Weights of a small mixture-of-experts language model, trained from scratch on English Wikipedia.
Size: 10 layers, width 256, vocabulary 16384, 52.5M parameters.
Experts: 128 experts in each of 5 layers, a softmax router.
Below are experts of layer 7 (counted from 0) of a mixture-of-experts language model. Rows are named router (the router's row for the expert) and show model dimensions 0-127. Each number is 200 + 30 x the weight over its row's rms, rounded and kept within 0 to 999.
After each expert's rows: a language model's description of what the expert responds to. This comes from a sample of Wikipedia text that the model never trained on.

# expert 3
router,152,149,208,213,166,238,181,220,212,206,180,189,193,225,166,190,247,190,193,180,231,164,209,251,224,196,210,165,223,174,212,247,218,177,236,157,190,145,199,145,195,179,224,178,216,198,220,199,212,152,220,249,270,158,223,240,149,199,246,155,244,148,196,168,190,221,167,179,205,173,202,190,205,213,191,203,207,213,150,249,184,223,183,151,183,266,172,184,143,196,237,248,201,247,201,191,202,217,235,146,161,141,167,212,195,120,220,214,178,190,252,216,195,232,175,181,165,196,231,202,221,205,249,195,177,219,186,233
What it handles: Single-letter word starts, especially capital V, beginning technical or scientific words and codes, such as V|ehicle, v|asculature, v|itro, C|MOS.

# expert 41
router,183,186,240,176,202,245,189,201,220,160,157,182,180,211,181,220,231,211,220,195,227,193,157,201,209,153,210,198,183,162,241,229,231,201,240,182,201,204,178,223,182,193,191,149,198,194,253,182,219,154,215,234,178,145,231,220,209,188,218,204,220,188,193,205,201,243,192,179,175,194,195,197,224,223,210,266,237,193,224,198,175,242,199,210,158,220,175,149,215,157,260,270,194,219,205,166,212,267,194,198,177,198,149,167,151,217,204,183,239,148,211,212,220,203,178,201,155,185,227,161,181,176,234,167,204,230,225,223
What it handles: Head nouns naming what something is after is a or the, like township, town, village, city, church, species, station.

# expert 12
router,217,183,226,202,197,236,241,271,202,154,177,181,189,201,196,182,252,173,251,183,213,184,201,252,204,152,197,235,246,207,238,236,220,204,228,156,222,191,220,171,161,173,206,165,224,193,240,180,229,194,190,194,194,161,241,211,176,160,218,168,215,221,161,148,207,243,182,203,165,184,214,167,217,219,179,184,232,195,181,204,185,276,170,194,262,241,147,210,212,170,230,254,124,203,166,155,210,210,209,180,207,150,226,184,190,182,197,209,244,165,208,225,185,223,222,156,159,222,199,134,248,204,209,182,210,242,203,201
What it handles: Relative and interrogative words like what, how, whether, in which, plus nouns in set phrases like in order, in use, on board.

# expert 57
router,185,190,227,170,209,227,194,189,236,139,211,212,173,222,186,205,199,172,222,170,193,152,191,235,210,143,206,147,205,193,283,219,207,210,212,216,251,206,211,194,192,180,219,168,206,187,256,162,255,225,193,213,226,145,203,221,160,213,219,152,206,170,185,199,268,249,173,169,197,187,159,164,245,290,164,227,214,220,146,230,176,224,174,214,162,187,160,179,194,174,226,238,200,237,144,186,229,230,242,211,177,200,165,184,199,214,171,156,219,176,211,184,163,219,158,178,171,234,221,176,210,251,177,162,207,231,221,181
What it handles: Forms of be and has been starting the predicate after a subject, often in opening definitions, such as Station is, It was, were.

# expert 62
router,158,181,199,185,198,209,230,262,223,182,164,180,206,231,189,212,230,180,232,176,222,163,201,210,218,222,152,198,197,197,184,184,223,195,237,202,197,187,199,167,205,195,247,202,180,140,224,200,198,168,115,239,222,152,227,213,159,196,219,166,282,195,174,159,202,214,181,182,199,173,184,214,200,173,149,233,240,211,136,237,234,186,184,220,195,289,181,139,172,191,235,205,170,256,182,203,189,268,258,186,200,143,175,180,182,196,179,158,208,223,220,247,179,204,179,217,180,244,195,187,186,218,233,207,214,219,233,251
What it handles: The piece and, plus capital starts, inside proper names, such as Spandau, Khandaker, Mandatory, Randall, Janmandharam.

# expert 58
router,157,193,227,175,169,200,232,245,237,192,213,172,183,212,172,251,201,184,250,209,250,187,146,208,221,141,197,138,198,169,202,177,227,175,246,189,235,178,183,161,175,197,222,163,218,153,247,196,219,198,161,243,198,178,244,192,157,161,239,205,221,201,189,142,209,201,142,196,170,191,155,198,212,232,154,241,212,238,179,203,194,197,200,164,185,236,160,195,199,166,221,188,167,216,186,171,264,215,206,180,222,182,169,191,157,221,229,195,252,187,230,190,185,220,150,151,203,221,223,187,215,243,225,189,266,236,203,247
What it handles: Final pieces of personal surnames, especially Slavic and Germanic endings such as -ić, -ović, -sky, -mann, -kins, in lists and cast tables.

# expert 22
router,132,197,221,191,183,192,222,206,222,168,175,181,178,193,189,197,239,185,227,169,196,144,163,227,215,157,217,212,223,184,224,209,211,199,220,156,251,204,225,141,202,206,193,156,215,173,262,166,269,231,137,210,218,172,201,204,163,160,233,179,247,185,162,144,230,215,183,161,178,194,191,168,231,222,206,213,223,257,185,238,146,217,176,184,194,185,179,178,194,183,194,243,184,182,165,147,250,266,251,223,201,193,207,187,177,210,194,218,204,184,200,205,188,185,175,163,176,230,240,190,251,247,194,172,222,206,199,196
What it handles: Adverbs, negations and clause connectives in running prose, such as also, not, just, when, because, although, and -ly adverbs.

# expert 0
router,187,210,219,166,196,244,245,262,202,144,138,175,170,210,190,179,221,176,203,187,250,224,166,194,218,191,197,189,195,168,259,246,235,172,233,159,209,190,245,139,177,160,173,161,225,212,239,180,235,201,209,228,202,212,229,208,151,212,233,180,194,178,228,137,184,205,197,217,184,191,123,218,222,223,208,218,230,171,180,239,150,219,196,198,203,257,194,222,221,163,222,262,162,210,162,179,186,195,204,131,163,181,199,171,200,233,205,129,245,121,199,223,182,224,253,141,161,237,231,147,204,228,240,187,207,188,218,204
What it handles: Day-of-month numbers before month names, as in on 20 September, plus common words like head, chief, always, air and sound.

# expert 42
router,186,186,239,155,176,248,183,255,219,169,187,157,204,235,163,262,261,205,217,179,259,191,176,203,208,183,190,176,261,194,219,191,245,171,198,185,220,156,216,204,180,187,211,142,211,197,228,197,203,214,203,234,179,182,189,209,183,163,210,176,245,173,204,164,194,209,219,178,163,121,192,194,223,224,209,263,210,228,143,207,177,200,144,142,200,236,184,196,209,156,210,201,164,255,201,164,210,204,197,195,169,136,160,151,189,159,185,207,185,203,302,248,174,228,192,172,182,203,223,201,210,249,246,175,184,227,220,242
What it handles: Three-letter country codes and their pieces in sports result tables and lists, such as USA, ITA, UKR, FIN, plus paragraph breaks.

# expert 8
router,161,207,247,144,171,237,218,221,196,188,192,200,164,195,175,256,216,159,250,187,225,182,168,245,239,159,204,206,212,157,194,253,208,205,266,198,191,152,224,173,185,194,176,201,252,144,200,174,210,203,181,224,202,175,249,232,187,195,236,198,217,129,166,198,231,226,198,130,192,205,205,188,269,220,208,201,215,235,206,219,163,237,175,169,209,223,146,181,142,162,228,255,166,207,227,203,200,158,206,194,188,176,197,159,189,192,198,212,215,143,250,208,201,231,169,203,140,247,222,174,184,194,243,204,242,212,208,202
What it handles: Adjective-forming endings and adjectives in institution, discipline and society names, such as -ological, -ical, -al, political, social.

# expert 55
router,193,209,202,195,171,221,251,204,185,194,186,189,242,217,212,196,249,199,200,212,227,160,209,208,212,176,152,147,247,197,229,210,213,204,226,164,234,179,203,176,159,156,203,207,190,146,221,182,214,164,171,224,219,173,201,262,176,125,188,160,232,169,188,174,219,245,190,187,204,152,201,211,229,234,188,253,241,221,167,165,181,227,194,207,164,254,195,171,125,144,238,226,181,259,207,197,207,199,187,229,185,183,170,199,171,186,175,180,258,175,248,264,190,215,177,168,182,199,183,199,227,247,194,207,209,174,195,182
What it handles: Word-initial capital vowels like O, A, U, I and the inner piece ib, as in Excalibur, filibustering, Pratibha, white oak.

# expert 7
router,198,154,192,206,151,225,228,216,226,194,163,169,183,200,160,224,225,225,188,208,250,210,175,247,196,169,178,179,235,153,212,207,224,216,196,150,181,179,193,189,193,155,233,185,169,152,228,212,195,202,192,192,188,147,245,195,205,174,222,217,241,189,180,175,231,227,190,220,199,176,224,199,245,213,149,196,212,252,191,196,170,199,158,170,207,255,181,197,167,166,204,222,221,205,218,188,192,219,239,164,198,203,216,177,212,205,176,206,229,148,188,265,183,197,203,207,160,218,227,164,259,210,189,232,258,244,224,215
What it handles: Word pieces containing f or ph, often inside a word or name, such as port-f-olio, Bay-f-air, Out-f-oxed, F-eyenoord.

# expert 45
router,184,197,210,152,217,207,180,216,179,145,226,126,154,211,183,193,262,168,219,150,215,212,208,241,225,163,176,171,217,187,275,189,245,203,185,161,197,180,176,180,221,135,197,203,197,176,198,159,242,198,182,196,214,204,199,208,205,151,264,178,202,190,166,185,265,250,182,182,169,195,176,175,231,223,177,266,234,194,195,224,214,171,203,163,221,243,158,174,173,179,258,239,202,242,196,199,217,236,226,200,196,183,209,183,191,153,221,172,215,206,218,229,201,230,206,172,141,193,274,193,210,224,210,164,245,221,209,234
What it handles: Middle word pieces after an initial letter, mostly it as in L|it|urgy, illeg|it|imate, plus word starts like public, organ, commun.

# expert 30
router,194,191,238,191,169,200,211,251,237,194,186,184,232,247,210,245,185,171,254,172,238,161,197,210,182,183,193,181,202,124,213,228,210,202,234,186,211,185,237,198,198,157,196,164,274,155,202,165,213,151,158,209,216,169,228,188,166,154,216,181,212,199,205,196,244,212,140,184,169,170,196,207,212,193,166,186,244,232,175,216,200,221,196,168,181,232,182,125,148,160,238,206,172,224,155,174,189,218,208,213,150,206,133,206,179,175,207,150,186,150,225,210,159,230,170,171,217,212,197,166,209,256,244,188,255,208,231,260
What it handles: Words and word pieces in Spanish, Portuguese, French or Romanian titles and names, such as y, de la, José, González, ão.

# expert 27
router,182,195,215,189,149,189,229,244,209,207,153,177,171,218,204,260,213,180,252,153,255,147,183,213,223,121,185,153,228,152,220,179,211,153,202,141,227,207,188,169,165,180,233,184,208,162,244,180,240,195,163,230,239,165,214,206,171,165,225,184,211,202,177,166,221,190,172,204,168,178,142,214,220,230,152,252,220,233,182,257,224,190,175,159,190,262,221,194,184,178,190,182,179,247,177,145,244,195,231,182,199,195,192,171,135,200,194,126,218,167,208,169,179,224,188,186,187,247,197,180,222,221,225,204,223,237,193,273
What it handles: First piece of a surname right after a given name in text, lists and sports tables, as in Tim Cur|ry, Herb Brad|ley, Mc.

# expert 46
router,170,211,209,137,161,211,239,246,203,165,205,151,216,218,153,227,207,172,192,185,194,199,182,218,239,167,196,154,227,150,194,209,297,197,231,192,219,184,202,193,165,207,221,144,201,172,225,199,224,196,195,214,207,188,224,207,188,179,214,149,215,216,175,181,222,256,199,182,208,186,193,191,190,214,202,227,231,210,174,245,176,214,162,157,175,227,139,160,215,187,221,243,157,219,226,196,217,212,212,157,140,186,194,179,159,182,163,197,264,204,200,254,177,253,221,181,161,214,204,190,239,214,206,132,195,194,197,231
What it handles: Single digits such as 0, 1, 2 in table cells, scores and counts, and the first digit of years, e.g. 1 point.

# expert 28
router,159,170,231,179,178,201,224,178,240,149,171,180,199,232,179,178,202,211,228,220,212,201,206,209,190,188,205,212,256,199,214,238,218,169,224,213,256,148,219,180,180,164,220,167,238,179,195,172,200,156,197,270,185,183,222,209,163,178,187,181,240,191,173,189,190,205,197,204,174,164,169,184,185,224,181,190,196,235,178,228,207,275,128,171,190,253,222,178,164,195,237,191,222,231,174,171,185,195,187,220,209,195,138,213,164,193,210,157,250,178,204,261,183,207,212,228,171,248,212,170,238,254,239,169,209,234,175,253
What it handles: Line breaks after headings, titles and list items, opening tables or bulleted lists, plus infobox fields such as Preceded by and Genus.

# expert 44
router,169,166,196,166,181,229,231,243,211,220,171,166,142,221,172,218,208,175,205,178,224,162,175,229,236,160,183,213,199,212,248,206,221,195,240,154,218,218,173,186,154,234,201,161,206,157,226,196,204,140,201,210,186,179,197,230,187,162,237,158,244,177,159,156,256,261,210,208,225,164,216,211,231,202,173,193,235,219,187,206,215,191,201,185,231,216,154,175,190,165,260,223,181,236,183,190,191,259,204,226,218,177,194,217,192,179,216,157,191,190,202,210,176,260,154,180,193,208,208,175,186,200,192,184,220,228,246,197
What it handles: The syllable ess and similar double-s pieces, such as Vessel, Hesse, Plessis, present, address, pass; also numbers in tables.

# expert 49
router,163,210,241,205,182,229,215,201,228,160,176,185,203,182,168,214,276,187,232,192,243,194,174,232,217,160,210,215,219,177,209,221,180,164,261,158,227,206,152,186,192,189,191,198,205,202,300,191,239,192,186,236,185,163,219,223,182,171,230,221,223,168,182,170,198,221,159,171,171,146,215,188,247,242,203,229,246,243,197,191,157,185,165,202,174,189,182,161,193,169,232,214,190,198,178,193,230,246,201,193,215,181,172,173,156,205,161,196,212,175,262,233,201,196,187,206,185,201,253,147,228,212,219,192,218,211,202,223
What it handles: Final words of government, military and institutional names and places, such as Administration, Commission, Army, Navy, Committee, Philippines.

# expert 38
router,179,189,236,170,212,208,213,234,179,163,218,139,185,242,154,240,221,155,208,171,225,178,212,243,229,192,170,217,215,165,170,254,225,176,220,168,218,190,185,176,177,196,251,191,240,202,240,168,222,153,172,237,240,163,216,267,150,185,270,206,232,154,162,183,208,204,228,187,217,151,208,182,204,196,202,214,213,223,183,189,175,231,203,201,170,232,220,180,149,194,232,196,181,237,158,182,216,222,219,195,139,138,174,214,172,195,155,193,250,232,246,222,163,229,198,156,147,176,221,197,212,238,159,143,215,211,163,237
What it handles: Word-initial or syllable-initial b, B, L and sometimes M, such as flash-b-acks, Wheel-b-ase, the bomb, BJP.

# expert 19
router,191,170,213,149,132,232,185,219,187,175,153,121,237,277,111,233,225,167,233,171,198,232,184,214,209,169,209,184,207,168,215,226,222,179,258,207,269,144,224,202,197,190,199,179,196,187,220,208,210,183,205,214,220,146,187,222,178,201,228,191,210,186,185,182,175,223,207,191,164,191,220,175,228,256,220,228,209,196,161,222,176,185,135,191,195,218,173,193,209,157,216,239,173,220,213,152,186,234,201,174,163,151,157,175,201,164,180,199,225,175,235,279,220,241,184,193,192,201,224,214,258,207,243,169,211,204,206,243
What it handles: Sports competition words and results-table pieces, such as Cup, League, Championship, semi-finals, round, and column headers like W | D | L.

# expert 50
router,171,174,240,176,207,196,186,196,178,208,187,154,171,240,150,218,217,153,213,187,272,189,177,198,229,168,198,153,215,163,205,208,229,149,223,183,208,200,198,181,182,160,207,121,174,169,226,195,218,143,213,242,202,182,234,194,159,183,228,197,221,204,194,203,244,219,147,203,191,169,230,205,216,212,184,178,238,195,201,230,172,231,134,142,184,213,187,118,213,169,221,239,218,232,207,212,231,230,202,160,173,177,167,220,143,197,158,211,218,142,238,235,196,237,130,201,179,217,218,179,215,170,204,188,233,207,191,233
What it handles: Numerals, Roman numerals and number words naming routes, leagues, codes and scores, such as route 98, AR 105, League One, II.

# expert 24
router,206,186,216,178,168,181,211,221,221,169,197,187,165,235,188,210,214,191,201,147,208,196,149,193,246,144,209,171,238,178,266,199,208,169,193,199,246,175,234,180,217,199,254,173,235,211,226,156,231,182,171,210,218,150,205,215,170,197,205,146,181,195,172,214,219,209,201,187,174,186,159,173,235,253,184,203,194,225,164,228,195,216,174,137,191,198,190,227,200,154,200,185,197,221,155,133,215,200,242,173,201,177,198,175,201,198,180,193,223,194,219,218,171,218,150,164,220,224,241,215,264,260,236,169,235,243,262,220
What it handles: Main verbs after a subject in sports and career narratives, such as played, finished, scored, took, went, He was.

# expert 9
router,197,184,193,177,162,231,196,241,204,192,153,206,201,227,193,261,210,225,180,191,216,216,201,174,193,177,181,180,214,165,225,248,232,161,277,184,252,154,192,203,175,172,233,142,198,200,236,201,240,192,175,231,181,177,219,225,178,195,208,159,230,144,177,197,203,211,208,187,199,154,206,197,180,211,139,232,214,172,183,218,216,259,168,174,170,234,178,200,176,198,233,240,186,235,124,226,248,243,255,223,176,186,231,192,227,151,183,186,204,162,221,196,189,237,198,204,188,245,212,159,194,201,216,165,205,205,196,214
What it handles: Opening parentheses after numbers or names, above all converted values in climate tables like 4.4 (39.9), plus (age, (scout).

# expert 20
router,178,194,209,205,198,183,232,210,228,216,173,192,153,188,175,189,201,236,201,214,239,172,159,246,208,178,177,162,250,166,273,220,218,171,201,185,225,182,245,176,198,203,230,192,203,173,248,204,238,157,193,232,209,182,236,225,206,170,192,149,208,200,197,202,216,230,185,205,206,142,176,159,201,211,166,233,229,176,171,240,199,212,206,148,209,187,163,122,147,206,193,255,153,250,221,188,260,256,244,181,202,172,178,192,157,172,185,174,200,193,211,223,215,220,212,112,207,190,226,156,269,162,173,179,226,242,220,250
What it handles: Closing parentheses after dates or figures, and naming verbs such as called, named, known as, given, referred to.

# expert 39
router,184,177,209,187,159,213,262,207,213,182,181,151,188,255,196,198,239,198,222,193,205,186,202,206,251,160,180,159,230,170,201,254,205,165,210,158,228,192,243,134,162,181,230,185,166,172,257,182,210,159,157,219,257,163,203,240,147,205,219,159,210,215,195,195,252,190,195,179,177,193,203,193,213,238,194,250,248,255,183,219,186,218,205,187,153,250,196,146,206,227,246,191,157,255,162,179,253,208,243,182,170,177,154,190,185,119,180,146,199,201,201,242,171,188,173,189,191,190,206,135,203,178,200,215,191,211,177,191
What it handles: First-person pronouns I and we starting quoted speech, plus single vowel pieces inside words like Th|ie|ves, Cymoth|o|idae.

# expert 11
router,217,177,236,174,216,193,211,211,212,182,215,176,188,200,191,204,191,228,217,176,264,206,153,244,242,160,189,163,222,189,237,221,215,168,283,178,251,198,200,164,184,183,216,226,176,167,265,171,224,140,201,218,251,190,212,208,172,198,205,209,165,186,171,174,188,223,204,163,193,178,192,168,197,246,188,205,250,196,153,186,169,210,191,177,186,233,143,191,177,164,231,223,148,178,179,181,198,230,228,171,175,182,200,214,203,224,213,188,178,186,222,207,190,229,149,196,187,223,224,144,224,216,222,200,240,276,225,221
What it handles: Word-final suffix pieces completing a word, like ing, ed, s, ers, ated, as in Bidd-ing, process-ed, Ret-ired.

# expert 26
router,158,165,239,194,184,216,228,240,226,170,184,202,214,211,184,231,221,161,222,179,221,161,189,221,202,179,219,163,227,163,191,221,232,181,257,167,256,167,167,191,201,139,216,173,227,206,196,202,246,203,215,226,251,172,224,206,210,170,225,197,221,163,151,161,206,223,211,165,191,173,193,219,213,212,208,237,222,203,171,241,187,212,147,186,195,248,136,184,180,169,214,197,191,262,164,215,270,216,215,169,182,151,197,150,213,168,181,203,238,187,218,187,212,216,194,160,197,158,188,193,222,209,214,192,220,208,202,202
What it handles: Capital or lowercase p starting a word or syllable, such as P, Pakistan, Okzhet-p-es, mon-op-aresis, Chap-lain.

# expert 6
router,221,195,245,171,201,225,195,250,209,175,182,216,192,210,154,247,265,178,196,156,201,155,162,209,201,160,154,213,258,174,209,197,212,164,223,144,239,192,191,218,184,180,211,161,235,176,213,164,236,144,193,230,217,157,237,235,215,202,226,169,228,163,175,198,211,205,171,202,131,155,163,196,204,229,201,217,235,190,184,248,176,241,112,160,186,249,193,197,178,154,203,236,181,246,185,150,201,229,235,181,141,161,210,184,203,216,153,180,184,191,175,201,196,237,192,198,191,222,193,179,247,242,244,155,183,243,208,218
What it handles: Place-name openers after in, of or at, mainly compass words and prefixes, such as North, New Mexico, University of, San.

# expert 1
router,180,209,214,166,152,205,216,198,197,184,169,198,176,179,133,278,235,185,274,161,234,198,160,218,219,150,221,216,209,164,202,209,186,161,264,180,242,210,170,194,179,189,210,198,207,164,266,186,231,179,157,226,190,175,242,224,181,176,220,236,216,180,203,218,205,215,166,191,157,189,206,196,249,241,167,257,239,241,211,250,178,218,157,186,174,208,196,167,205,159,200,217,178,194,197,157,212,221,202,146,196,167,180,170,165,214,172,171,215,176,230,210,182,204,131,180,168,229,254,175,204,174,220,201,222,216,209,227
What it handles: Final word of multiword proper names for places and institutions, such as Street, High School, Creek, Park, County, Gardens.

# expert 36
router,183,165,219,194,137,205,201,222,216,207,198,127,161,201,129,242,239,179,218,162,266,149,207,235,259,178,192,206,251,176,233,224,208,152,210,194,226,193,177,167,155,135,202,146,182,182,263,183,235,122,223,215,195,188,217,245,166,169,217,210,235,180,175,188,239,222,165,176,181,189,227,226,252,232,198,236,238,233,167,209,195,172,183,188,200,263,178,150,166,186,231,216,164,235,204,192,196,237,195,179,161,152,187,148,150,178,196,174,205,167,228,256,206,216,164,178,148,189,250,212,202,190,206,197,212,213,191,225
What it handles: Uppercase letters and letter pairs inside acronyms and codes, such as HiRISE, SFSR, IndyCar, INC, IIFA.

# expert 61
router,133,195,206,204,172,184,183,207,223,163,180,185,169,243,218,230,205,171,195,157,231,173,177,213,216,120,162,119,226,201,209,190,225,150,213,193,213,207,271,221,198,207,267,180,233,182,225,116,198,209,189,190,193,174,226,228,173,192,227,183,251,171,198,178,242,205,190,184,155,155,224,175,230,205,150,220,218,199,126,270,135,203,209,162,225,211,207,206,141,155,201,234,191,295,177,196,229,215,188,185,174,182,162,175,201,187,202,199,213,197,199,239,185,228,227,186,176,228,214,160,206,220,199,160,259,226,247,174
What it handles: Punctuation separating list and biography parts: dashes in personnel lists and birth–death dates, commas, parentheses, and table pipes.

# expert 14
router,174,209,239,191,161,212,217,229,184,160,206,207,180,197,196,209,254,198,187,207,196,179,157,227,228,182,164,175,216,155,202,251,257,190,225,175,238,195,178,166,207,197,250,149,181,171,235,222,185,205,177,217,238,177,260,212,185,174,209,196,243,157,171,204,241,251,192,157,178,232,183,168,191,243,179,243,158,211,223,186,213,217,193,195,172,244,164,214,177,197,234,190,182,195,197,202,245,259,216,183,245,147,168,217,189,171,197,204,242,194,265,215,210,246,181,152,217,190,207,155,213,250,197,119,221,218,175,180
What it handles: Word-internal syllables of foreign, mostly Slavic or European, names and rare words, such as Smed-ere-vo, Tob-ru-k, Nov-ak, turb-ine.

# expert 32
router,158,191,211,182,162,184,206,191,230,146,175,191,187,222,209,206,203,186,205,204,202,210,197,190,210,193,193,188,274,177,251,231,236,200,216,147,212,201,190,178,189,128,276,191,230,189,211,192,239,214,174,243,225,206,242,253,182,181,207,205,249,181,190,172,189,209,149,206,202,169,212,207,226,231,165,183,216,234,189,254,121,215,194,186,172,235,187,202,154,206,242,273,194,237,174,224,273,214,218,183,139,161,193,210,134,175,174,209,215,163,208,203,147,209,200,217,168,208,221,161,170,240,218,204,223,192,201,201
What it handles: Year digits and the words or spaces before them, such as In, in, (born, c., late, foaled, around.

# expert 31
router,180,138,207,185,128,228,237,235,243,180,200,135,224,217,173,189,199,192,225,225,232,218,191,244,229,172,180,190,221,189,236,245,263,184,269,179,185,188,207,196,195,220,227,169,188,180,218,145,230,203,194,252,171,163,222,244,175,198,210,220,211,136,216,150,241,222,190,201,151,171,181,182,279,238,189,216,222,236,203,219,199,223,215,143,190,256,195,185,185,180,193,195,203,217,181,206,194,226,210,220,161,201,191,230,185,138,199,159,258,190,255,164,181,214,174,210,175,265,240,181,219,200,202,195,211,199,199,213
What it handles: Pieces ending in on or ad, inside words and names, such as ceremonies, saxophonist, protagonist, plus names like John, Don, Jon.

# expert 16
router,156,194,212,195,143,190,219,238,202,180,164,161,209,228,194,204,201,194,214,213,199,193,172,252,198,183,172,210,236,140,255,255,264,198,194,185,248,179,182,167,200,183,216,165,215,199,199,184,213,194,163,233,215,145,224,250,206,191,202,216,207,190,185,179,205,200,197,191,183,191,169,205,215,262,165,253,232,255,144,234,211,220,210,176,200,248,198,197,175,215,195,241,186,260,216,156,251,192,221,184,164,144,205,185,161,173,156,206,268,185,238,188,138,242,190,202,185,200,213,170,196,217,195,177,187,200,182,193
What it handles: Pipe separators between numeric cells in sports and election tables, plus spaces before numbers and semicolons in result lists.

# expert 23
router,159,163,211,174,169,155,180,224,188,163,203,211,169,212,198,253,217,207,240,215,267,152,234,203,181,158,201,160,255,172,191,196,218,188,234,183,188,195,197,178,190,151,210,197,205,136,220,207,232,198,176,254,226,166,220,214,134,200,217,174,200,188,191,165,183,207,204,169,162,202,153,192,202,213,124,217,213,196,203,208,187,245,185,182,128,282,169,178,143,180,209,221,164,271,211,171,243,205,271,195,203,159,172,224,159,153,199,213,195,129,248,219,181,260,178,191,207,227,225,209,193,199,222,193,194,240,224,242
What it handles: Latin-like word pieces in taxonomic names and classification lists (Order: Dec-apoda, -idae, Family, Kingdom: Animalia), plus other foreign names.

# expert 63
router,103,180,240,203,132,219,232,259,210,174,162,173,158,201,222,193,200,170,203,182,219,198,186,215,227,193,197,191,205,169,234,209,284,157,210,177,228,166,175,178,195,137,208,138,201,142,199,212,184,181,186,250,213,197,239,204,160,193,211,148,230,202,171,178,228,190,201,185,179,149,173,221,199,235,182,202,218,250,195,224,191,210,163,106,202,239,178,198,220,180,227,215,210,252,193,135,237,197,195,199,191,161,149,197,186,213,213,154,228,224,260,220,151,239,193,177,155,238,196,180,291,216,211,162,244,238,220,253
What it handles: Line breaks ending rows of tables and dash lists, plus first letters of foreign names in tables, such as M|ihalík, Osvald|o D.

# expert 25
router,164,150,187,164,192,234,217,239,265,221,209,187,199,211,151,202,222,157,234,226,192,139,184,219,250,172,224,196,199,144,214,227,252,195,233,219,219,157,187,179,187,172,243,152,232,176,228,163,222,192,232,205,211,182,208,209,153,192,246,225,202,165,176,206,191,211,184,211,201,206,214,190,194,225,197,232,223,235,197,214,181,210,230,184,171,255,151,201,145,200,206,224,184,242,159,194,221,210,211,156,187,157,163,145,186,169,192,197,233,167,184,224,232,280,152,197,197,191,186,200,262,196,220,219,228,238,166,238
What it handles: Word pieces beginning with k, m, h, ch, sk or Kh, often inside names or words, such as apkallu, Hopkirk, moorland, alcoholic.

# expert 10
router,193,158,246,195,175,240,219,284,231,197,183,195,148,210,185,225,224,130,196,198,218,173,152,206,245,153,139,178,224,193,242,219,286,197,197,178,224,190,173,182,150,172,221,158,165,213,213,197,250,169,231,202,211,188,227,191,184,175,187,176,246,183,199,153,212,204,200,138,200,196,150,161,213,211,185,224,256,226,200,199,176,235,163,204,132,255,202,209,206,184,197,183,185,246,196,174,226,237,246,173,176,189,177,159,218,159,181,136,183,220,207,236,157,214,193,181,188,218,213,164,216,240,223,177,201,237,194,215
What it handles: Second word pieces inside foreign names of people and places, especially after K, Y, Sh, e.g. Kh-ark-iv, Y-ous-sef, Kaz-an.

# expert 2
router,199,170,242,158,199,237,259,227,209,176,193,167,173,227,214,273,205,205,202,161,197,143,181,213,272,202,156,190,175,193,229,198,237,193,175,230,200,121,192,182,172,209,244,193,207,144,236,207,206,170,145,222,181,147,194,212,170,161,220,192,249,186,191,150,241,184,186,166,184,138,149,191,211,219,156,197,249,258,161,206,159,243,168,207,152,251,175,210,186,204,199,220,164,269,219,209,237,210,237,184,192,180,133,163,168,189,172,127,209,176,248,218,198,250,200,169,182,228,200,198,257,222,238,191,209,228,222,219
What it handles: Syllables and initials inside Chinese, Korean and Japanese romanized names and words, such as Yoon, -sun, Kobayashi, Shin.

# expert 29
router,155,140,254,168,186,198,219,226,209,153,205,167,194,210,166,206,234,191,176,213,223,215,135,235,227,163,206,195,216,202,212,262,209,189,234,186,234,141,170,182,177,194,243,167,209,185,246,165,226,183,198,219,213,191,262,223,175,193,281,182,246,179,150,176,189,227,189,167,161,209,130,205,221,237,187,264,243,211,204,209,211,226,195,154,209,216,198,145,209,192,200,221,206,197,199,163,209,218,193,153,208,156,176,153,182,205,214,179,227,157,242,204,186,200,194,189,156,231,253,159,190,194,232,201,200,236,197,196
What it handles: Short stem pieces of everyday concrete words, often before ing or ed, like sweep, flood, gun, horse, pip in sandpiper.

# expert 59
router,175,187,201,196,211,216,189,254,244,217,164,203,201,203,164,211,216,190,194,169,191,179,161,172,260,178,214,158,217,192,246,226,197,141,226,179,212,182,212,138,181,154,253,204,230,203,271,169,210,167,120,267,255,189,228,189,140,207,197,163,195,177,162,209,202,250,187,189,189,201,135,168,232,204,173,185,237,232,170,223,183,208,163,197,223,204,182,177,186,167,242,221,190,239,167,136,173,253,246,179,217,164,194,221,195,205,205,187,194,185,249,210,164,240,177,166,181,205,255,203,231,240,208,175,217,234,216,207
What it handles: Main verbs after subjects, to, or and, in narrative prose, such as took, wrote, gave, owned, states, to make.

# expert 47
router,184,162,240,181,168,222,207,231,245,184,183,191,157,203,146,213,210,167,211,201,210,161,129,207,236,201,209,192,217,144,199,244,235,193,233,202,250,181,183,204,224,195,204,194,227,193,240,169,217,209,174,205,247,187,243,246,193,175,224,164,188,165,224,203,199,275,158,205,175,196,212,165,216,188,203,180,201,231,117,249,189,171,147,186,204,239,140,181,173,189,207,246,218,268,192,207,225,199,198,161,138,166,194,217,195,112,166,194,254,196,228,203,197,239,204,178,204,212,223,165,222,185,185,174,236,188,209,213
What it handles: Word pieces starting with c or similar letters mid-word or word-initially, like Broad-c-asters, wides-c-ale, C-osmos, esc-alators.

# expert 33
router,179,199,210,204,188,222,206,198,226,172,150,156,166,263,157,255,194,194,270,196,230,174,190,224,186,160,191,192,212,158,236,207,268,166,227,203,236,214,239,147,152,191,216,201,201,171,234,144,237,162,214,243,204,154,189,233,196,180,219,177,177,186,170,185,232,234,172,160,180,195,224,203,231,219,173,227,234,206,160,221,195,187,155,204,217,236,161,193,218,178,262,250,156,221,181,206,197,248,241,171,200,165,200,164,180,187,150,197,251,186,176,207,208,248,209,149,190,213,219,195,207,226,229,177,204,190,184,223
What it handles: Column header and heading tokens in tables and award lists, such as | Party, | No., | Date, Ref., ==Track listing==.

# expert 35
router,177,203,225,178,183,239,244,188,253,152,176,124,182,252,180,179,242,173,237,210,222,171,175,220,253,168,171,185,233,171,245,264,234,211,217,186,244,225,216,183,199,182,230,195,224,194,249,170,206,185,149,178,198,125,211,221,209,178,197,147,190,216,191,164,239,176,177,157,173,137,193,212,232,262,196,198,189,230,180,209,145,240,218,190,149,236,215,204,151,170,241,250,168,188,199,217,250,203,253,157,182,177,161,207,192,172,181,214,244,138,227,211,183,226,222,175,221,182,248,138,209,228,202,152,210,200,212,217
What it handles: Subject pronouns he/she starting sentences or clauses, auxiliaries had/has/have, and month names before day numbers, mostly in biographies.

# expert 5
router,188,154,186,188,163,223,203,235,222,185,167,157,231,221,225,185,231,163,224,158,202,211,186,214,194,179,170,169,270,173,224,253,221,173,234,182,224,193,223,183,173,169,227,181,253,209,275,190,236,172,164,198,206,176,216,224,129,193,264,174,249,151,192,203,233,210,193,188,178,170,191,185,198,268,172,220,197,185,177,223,185,262,163,204,154,234,196,183,166,189,222,219,229,257,195,217,242,222,213,195,190,178,175,182,149,197,189,205,189,169,219,244,167,199,207,171,188,207,239,182,200,239,200,134,183,203,161,233
What it handles: Layout tokens such as en dashes in year ranges, blank lines, heading equals signs, slashes, opening quotes, and succession-box cells like Succeeded by.